Weights of a small mixture-of-experts language model, trained from scratch on English Wikipedia.
Size: 10 layers, vocabulary 8192.
Training: a variant of SOAP for the experts, 475M tokens, 3627 steps.
Below are experts of layer 5 (counted from 0) of a mixture-of-experts language model. Rows are named up (a neuron's input weights, with its number) and show model dimensions 0-31. Each number is 200 + 40 x the weight over its row's rms, rounded and kept within 0 to 999.
Before each expert's rows: a language model's description of what the expert responds to. This comes from a sample of Wikipedia text that the model never trained on.

# expert 15
What it handles: Table pipes and dashes. Pipe characters and dashes in wiki table rows and separators (|---|), plus comparison or location words such as or, than, along, below.
up0,245,258,148,209,208,156,140,198,228,194,273,134,208,277,230,184,204,204,203,255,221,233,156,250,206,203,153,197,249,166,174,188
up1,217,243,203,218,193,151,194,183,191,261,200,174,207,233,175,187,98,165,186,216,186,179,252,220,189,235,227,123,219,209,234,155
up2,175,161,142,225,200,150,136,170,187,189,207,251,291,223,170,163,101,157,212,221,206,186,295,208,252,231,189,166,175,261,171,173
up3,231,197,183,215,198,126,108,181,197,156,211,163,198,237,232,256,187,176,192,163,276,227,197,176,208,240,204,224,199,206,287,124
up4,211,237,270,232,146,167,155,208,234,185,264,237,225,149,197,214,153,220,159,242,109,149,224,173,215,209,219,201,252,164,185,113
up5,231,272,219,223,286,186,130,208,159,157,217,151,273,264,202,160,223,166,200,213,224,143,202,74,233,209,163,275,233,236,183,235
up6,209,206,177,194,173,140,269,280,191,143,191,234,235,200,162,156,182,194,220,176,111,210,219,233,258,196,213,167,157,187,238,122
up7,201,180,99,224,181,177,175,219,172,184,261,238,246,225,199,187,178,157,154,215,272,248,202,157,190,216,149,229,236,171,238,115
up8,178,206,223,177,248,181,135,238,208,258,194,192,234,261,154,116,161,190,193,203,185,196,244,185,200,223,239,227,211,211,212,164
up9,256,245,211,277,157,134,192,228,176,175,191,210,245,230,228,234,153,141,195,176,169,244,201,205,273,261,227,179,202,206,265,192
up10,269,154,102,159,207,180,156,252,252,184,215,161,259,206,177,213,181,146,204,224,192,122,174,204,201,239,199,181,238,235,212,217
up11,214,227,144,267,258,75,134,146,130,224,146,240,243,241,203,227,230,205,234,212,246,256,196,198,253,180,133,233,153,216,208,204
up12,143,230,177,188,169,205,192,151,132,240,213,263,270,306,213,224,187,202,235,174,142,212,241,185,238,216,235,205,181,158,258,217
up13,190,154,193,255,184,171,184,195,274,208,127,197,244,316,243,158,204,197,220,195,222,147,219,258,207,210,205,222,239,154,301,221
up14,179,186,222,201,221,135,222,206,213,209,210,163,286,183,202,268,200,176,155,126,215,195,108,202,191,274,171,210,196,280,119,186
up15,293,244,185,138,217,132,154,145,206,211,190,247,211,207,216,254,226,188,187,238,215,212,220,226,271,269,216,212,129,241,207,205
up16,249,222,162,222,200,256,165,241,191,189,227,221,261,227,148,242,264,161,188,159,176,219,195,149,245,286,222,223,141,240,300,229
up17,139,184,193,254,191,193,235,259,169,238,222,208,272,234,249,234,185,188,168,202,138,154,234,206,240,255,265,179,219,283,258,154
up18,191,214,212,274,232,149,179,189,189,239,173,260,239,205,205,148,203,177,156,209,218,226,228,175,181,225,170,197,189,167,185,214
up19,155,205,215,267,160,189,155,100,192,207,197,191,238,252,267,290,155,173,221,214,240,218,195,226,242,177,241,139,227,201,220,144
up20,191,247,201,191,212,107,123,239,222,159,243,238,179,256,184,192,117,217,209,222,150,185,243,222,227,288,149,202,250,149,168,216
up21,192,278,163,236,166,200,199,257,160,143,139,243,232,145,203,225,161,134,140,166,169,191,187,230,206,182,201,118,203,142,259,126
up22,216,214,166,199,203,204,263,259,177,156,162,217,291,185,214,164,259,149,248,187,118,186,150,202,207,195,176,134,212,165,269,210
up23,242,213,278,276,186,170,227,239,205,170,188,229,206,186,181,240,247,130,116,194,164,147,200,176,263,249,205,249,203,117,172,171
up24,185,253,248,188,228,161,233,251,181,167,240,205,242,191,215,159,246,281,125,202,139,230,164,189,174,284,170,120,162,213,256,189
up25,201,252,186,233,147,196,158,166,169,232,246,173,206,235,227,225,180,163,222,132,173,187,157,136,254,240,220,218,209,149,212,257
up26,179,199,187,101,170,215,255,237,127,168,209,186,200,206,171,159,173,118,167,186,282,230,155,159,184,245,216,213,221,248,224,219
up27,228,241,176,230,175,221,170,110,212,237,266,232,225,261,154,167,234,195,170,143,243,217,193,183,181,238,193,273,244,143,119,246
up28,230,241,236,204,84,188,167,213,257,184,226,185,238,238,211,149,216,155,204,201,195,223,159,202,320,160,194,207,182,133,218,190
up29,264,218,143,183,165,159,258,207,189,175,194,250,244,131,218,190,127,139,183,283,261,265,172,222,159,264,167,192,218,186,214,217
up30,241,209,140,182,215,200,172,240,214,254,195,127,220,245,198,124,217,202,191,173,167,196,289,144,230,242,221,232,257,175,257,194
up31,195,246,208,184,190,119,222,205,236,272,164,152,272,133,215,219,141,241,185,224,172,231,272,203,194,194,196,175,220,177,256,254
up32,155,245,98,173,210,158,238,178,267,265,182,188,251,171,258,208,180,158,209,313,226,214,130,148,189,257,163,176,186,117,203,207
up33,181,183,139,167,249,210,191,142,208,136,201,204,183,244,137,170,184,216,176,261,250,254,247,238,217,242,220,191,206,208,255,116
up34,175,250,152,191,190,186,195,117,272,212,230,172,201,259,191,181,167,203,125,239,174,219,164,212,238,203,230,157,189,133,150,177
up35,107,213,164,207,211,202,120,236,130,264,238,221,222,211,224,177,148,196,157,218,182,205,212,219,262,161,275,228,216,195,211,235
up36,274,193,165,287,235,216,177,191,233,184,193,199,155,192,219,206,233,194,180,226,202,182,191,116,213,225,249,171,175,214,200,192
up37,130,251,160,233,151,213,204,224,212,116,153,202,208,211,100,212,193,135,230,195,257,188,233,167,168,280,252,301,261,222,190,236
up38,217,195,246,165,225,134,124,209,127,226,217,185,241,143,183,210,199,197,205,132,188,141,185,242,114,242,192,165,143,256,230,167
up39,182,216,219,121,174,192,174,223,236,224,208,109,223,239,261,171,160,134,161,285,166,166,185,217,254,219,152,277,210,167,208,189
up40,225,159,207,196,272,216,209,156,305,208,217,200,195,170,198,179,189,192,141,224,148,302,154,263,220,262,244,296,214,241,224,175
up41,200,163,142,251,208,116,151,224,240,202,206,154,242,281,203,87,183,234,245,241,145,191,235,210,212,181,206,235,149,177,237,178
up42,191,236,125,249,235,225,208,234,193,224,218,214,247,192,168,176,194,236,169,244,199,187,239,253,306,234,284,211,174,226,227,120
up43,252,197,99,278,202,165,162,290,179,209,260,164,295,177,207,199,241,228,233,165,243,185,306,204,253,217,208,202,248,250,280,178
up44,183,190,157,194,207,235,177,215,200,151,241,236,268,216,150,155,244,242,182,246,214,224,242,210,251,255,266,199,309,255,248,242
up45,214,189,222,217,264,185,198,244,194,228,223,252,252,155,206,172,193,151,168,268,152,198,289,182,193,192,159,202,204,156,146,185
up46,192,227,187,219,253,182,183,211,263,228,232,243,227,167,203,180,165,180,290,223,157,212,289,155,198,214,176,173,164,132,221,306
up47,246,72,125,188,201,250,148,203,198,206,204,173,194,210,227,262,158,86,175,163,193,209,214,248,229,164,277,237,198,175,220,162
up48,187,245,194,197,234,245,205,230,217,156,193,265,298,224,123,165,135,179,221,215,149,218,255,180,143,146,184,149,150,204,200,242
up49,167,238,221,193,196,165,151,189,191,179,161,190,275,236,231,243,92,186,163,280,124,196,166,189,277,130,302,297,170,212,151,236
up50,147,260,174,188,140,174,123,233,181,224,219,103,144,253,186,222,194,112,169,188,126,208,215,234,209,250,232,159,178,211,186,201
up51,196,142,240,189,228,180,215,132,249,169,204,183,201,227,192,240,205,168,259,203,176,145,185,224,225,210,281,209,188,259,241,191
up52,190,221,156,246,154,198,138,138,226,234,255,124,235,235,195,225,165,183,178,215,136,265,227,164,186,307,178,223,182,124,198,209
up53,174,176,160,145,151,233,123,182,236,197,227,283,252,266,174,273,255,127,234,231,238,217,225,195,235,241,216,194,215,195,202,208
up54,204,250,245,233,207,177,213,225,192,224,199,245,226,253,195,178,252,157,198,155,214,172,225,256,216,231,249,217,178,232,285,179
up55,213,292,219,184,179,122,147,241,171,204,177,236,235,199,119,202,138,124,153,155,141,240,179,187,217,238,211,186,172,185,214,229
up56,262,215,152,204,224,145,136,307,204,185,255,215,247,145,212,136,246,221,231,194,189,234,150,186,217,204,171,184,206,166,193,198
up57,222,190,172,154,197,203,176,163,253,178,266,177,180,308,217,172,223,222,217,252,174,206,193,223,213,194,204,197,237,166,150,177
up58,255,210,178,210,223,159,224,249,192,218,234,189,240,193,176,240,147,201,267,173,234,255,244,185,230,165,165,241,173,252,182,221
up59,234,230,135,184,253,181,225,88,143,190,199,205,223,234,209,116,150,229,185,172,189,173,229,203,194,160,193,230,186,179,231,188
up60,127,205,190,165,188,180,195,233,168,215,204,210,260,252,194,214,203,155,216,213,253,240,323,220,174,277,181,195,247,171,199,185
up61,167,144,132,190,242,148,173,262,181,226,167,214,155,208,191,190,176,216,244,254,258,245,244,174,191,165,292,166,199,237,181,233
up62,144,193,209,198,197,167,192,194,171,177,193,152,252,177,191,135,156,113,273,179,168,161,224,191,254,193,204,290,210,204,225,222
up63,178,257,173,223,239,146,210,175,237,199,200,206,229,154,206,141,171,181,214,284,150,229,146,125,198,256,206,195,224,185,251,180
up64,205,321,172,164,185,144,172,228,221,275,185,143,212,244,206,179,183,177,216,205,157,231,240,219,187,198,179,199,133,204,196,128
up65,193,219,189,205,211,127,227,263,219,125,181,229,201,213,145,228,155,157,156,166,91,231,137,252,191,266,207,147,184,204,234,198
up66,199,229,241,223,184,167,141,179,159,140,267,137,208,183,218,170,219,165,157,126,149,186,170,162,250,219,222,189,212,159,208,204
up67,199,247,155,174,181,181,152,268,219,186,185,146,188,223,248,197,175,205,203,306,261,222,192,180,180,215,142,193,163,194,209,254
up68,194,230,161,250,194,192,147,211,182,95,292,183,115,197,185,263,218,221,194,240,171,253,210,209,155,249,212,182,165,158,237,243
up69,162,197,194,157,202,172,210,212,236,136,247,131,292,220,233,97,195,238,177,164,147,248,177,146,300,240,207,163,199,234,190,221
up70,229,200,183,251,221,165,162,221,260,181,193,256,235,234,182,118,219,140,238,251,181,214,251,191,191,259,245,227,165,200,247,219
up71,147,196,171,170,262,244,209,191,263,247,207,244,250,283,142,138,124,232,211,211,178,232,219,221,193,160,204,228,141,180,208,209
up72,179,227,244,200,226,194,138,196,220,159,161,132,241,240,188,238,186,135,211,172,187,190,202,105,206,190,257,185,123,152,210,238
up73,132,226,175,120,200,204,207,183,207,156,228,150,281,280,187,185,220,141,146,250,223,191,143,207,247,220,173,190,220,251,268,149
up74,262,173,139,157,196,231,189,185,200,201,180,198,186,139,172,247,270,166,192,148,162,173,107,214,213,247,158,187,186,148,266,136
up75,233,209,104,215,225,139,245,238,112,219,206,226,237,205,246,217,164,175,188,202,281,215,241,213,162,180,220,166,170,226,259,190
up76,202,234,204,201,202,154,212,273,183,196,153,187,169,230,169,302,161,155,141,187,111,287,159,191,205,215,186,109,220,167,242,200
up77,199,284,209,205,206,276,228,211,240,229,172,178,214,172,205,201,180,169,267,222,257,150,197,173,217,226,189,271,146,165,188,191
up78,223,267,192,179,149,220,194,261,188,227,239,173,194,192,265,215,199,97,229,216,88,259,160,136,261,213,222,158,152,181,270,188
up79,213,202,184,180,197,222,148,172,223,214,141,160,262,235,198,203,275,126,158,192,224,220,203,211,218,226,238,250,198,123,238,122
up80,200,186,183,237,190,190,215,213,216,233,211,190,205,259,210,206,203,245,254,288,180,180,228,233,190,216,240,163,194,203,197,205
up81,164,229,155,213,162,249,201,291,215,219,207,176,219,185,182,185,195,243,185,278,150,194,181,118,244,214,179,256,143,132,273,243
up82,222,289,223,249,120,162,155,218,172,199,234,154,193,196,163,154,124,187,167,213,155,175,98,173,235,242,155,187,175,266,191,194
up83,211,268,176,245,241,174,228,195,153,177,250,217,226,110,140,200,177,91,198,184,198,185,206,196,178,295,224,185,215,185,273,197
up84,236,194,110,164,204,193,211,179,202,221,242,237,210,189,141,179,154,211,204,194,175,214,151,223,200,273,305,209,135,163,234,203
up85,246,220,187,246,173,162,177,222,202,155,198,196,204,237,117,127,158,192,177,277,146,193,291,138,301,180,287,188,185,190,186,248
up86,200,209,170,239,225,202,193,267,179,231,225,298,185,289,142,218,191,153,148,200,212,293,201,243,187,222,170,175,227,131,234,217
up87,246,267,219,215,253,146,225,220,240,166,210,250,277,188,240,267,193,206,181,209,221,234,181,190,227,269,265,206,198,144,183,163
up88,219,183,178,197,262,174,208,218,309,205,158,197,259,211,231,177,94,205,164,252,130,250,183,264,172,215,188,240,184,152,213,275
up89,207,158,155,237,172,178,169,168,231,203,192,124,195,243,221,153,228,142,241,207,202,207,208,192,216,270,150,258,171,145,162,201
up90,191,242,100,156,259,180,158,203,231,175,205,242,243,277,206,152,127,149,264,173,177,183,164,234,214,182,187,248,237,169,248,162
up91,206,151,244,247,190,173,173,180,162,247,207,159,166,254,232,206,165,213,214,130,239,174,204,185,181,234,243,246,173,223,213,137
up92,158,262,154,188,239,185,121,262,263,211,177,183,257,180,156,204,188,130,160,207,159,195,190,150,211,241,249,215,219,180,225,212
up93,209,157,134,204,202,202,213,118,158,202,245,239,203,284,267,212,195,211,191,211,162,144,228,276,265,170,187,224,168,202,241,207
up94,260,258,113,174,194,210,234,212,255,201,228,261,253,136,192,293,223,130,139,216,199,183,217,151,200,242,215,202,179,149,215,182
up95,232,248,205,162,145,235,170,178,165,208,121,224,224,222,204,137,224,238,228,156,242,257,167,192,181,275,205,174,152,176,174,187
up96,212,278,163,167,117,248,165,222,177,143,187,143,201,193,215,208,183,166,170,215,109,193,191,145,202,227,195,135,189,193,262,195
up97,265,231,199,234,172,210,195,241,251,117,184,186,263,210,152,186,160,162,181,219,92,245,255,193,273,213,219,187,195,119,136,176
up98,154,131,199,193,226,119,166,160,254,233,228,208,208,226,221,251,224,170,174,247,229,134,177,196,224,235,204,238,185,267,184,185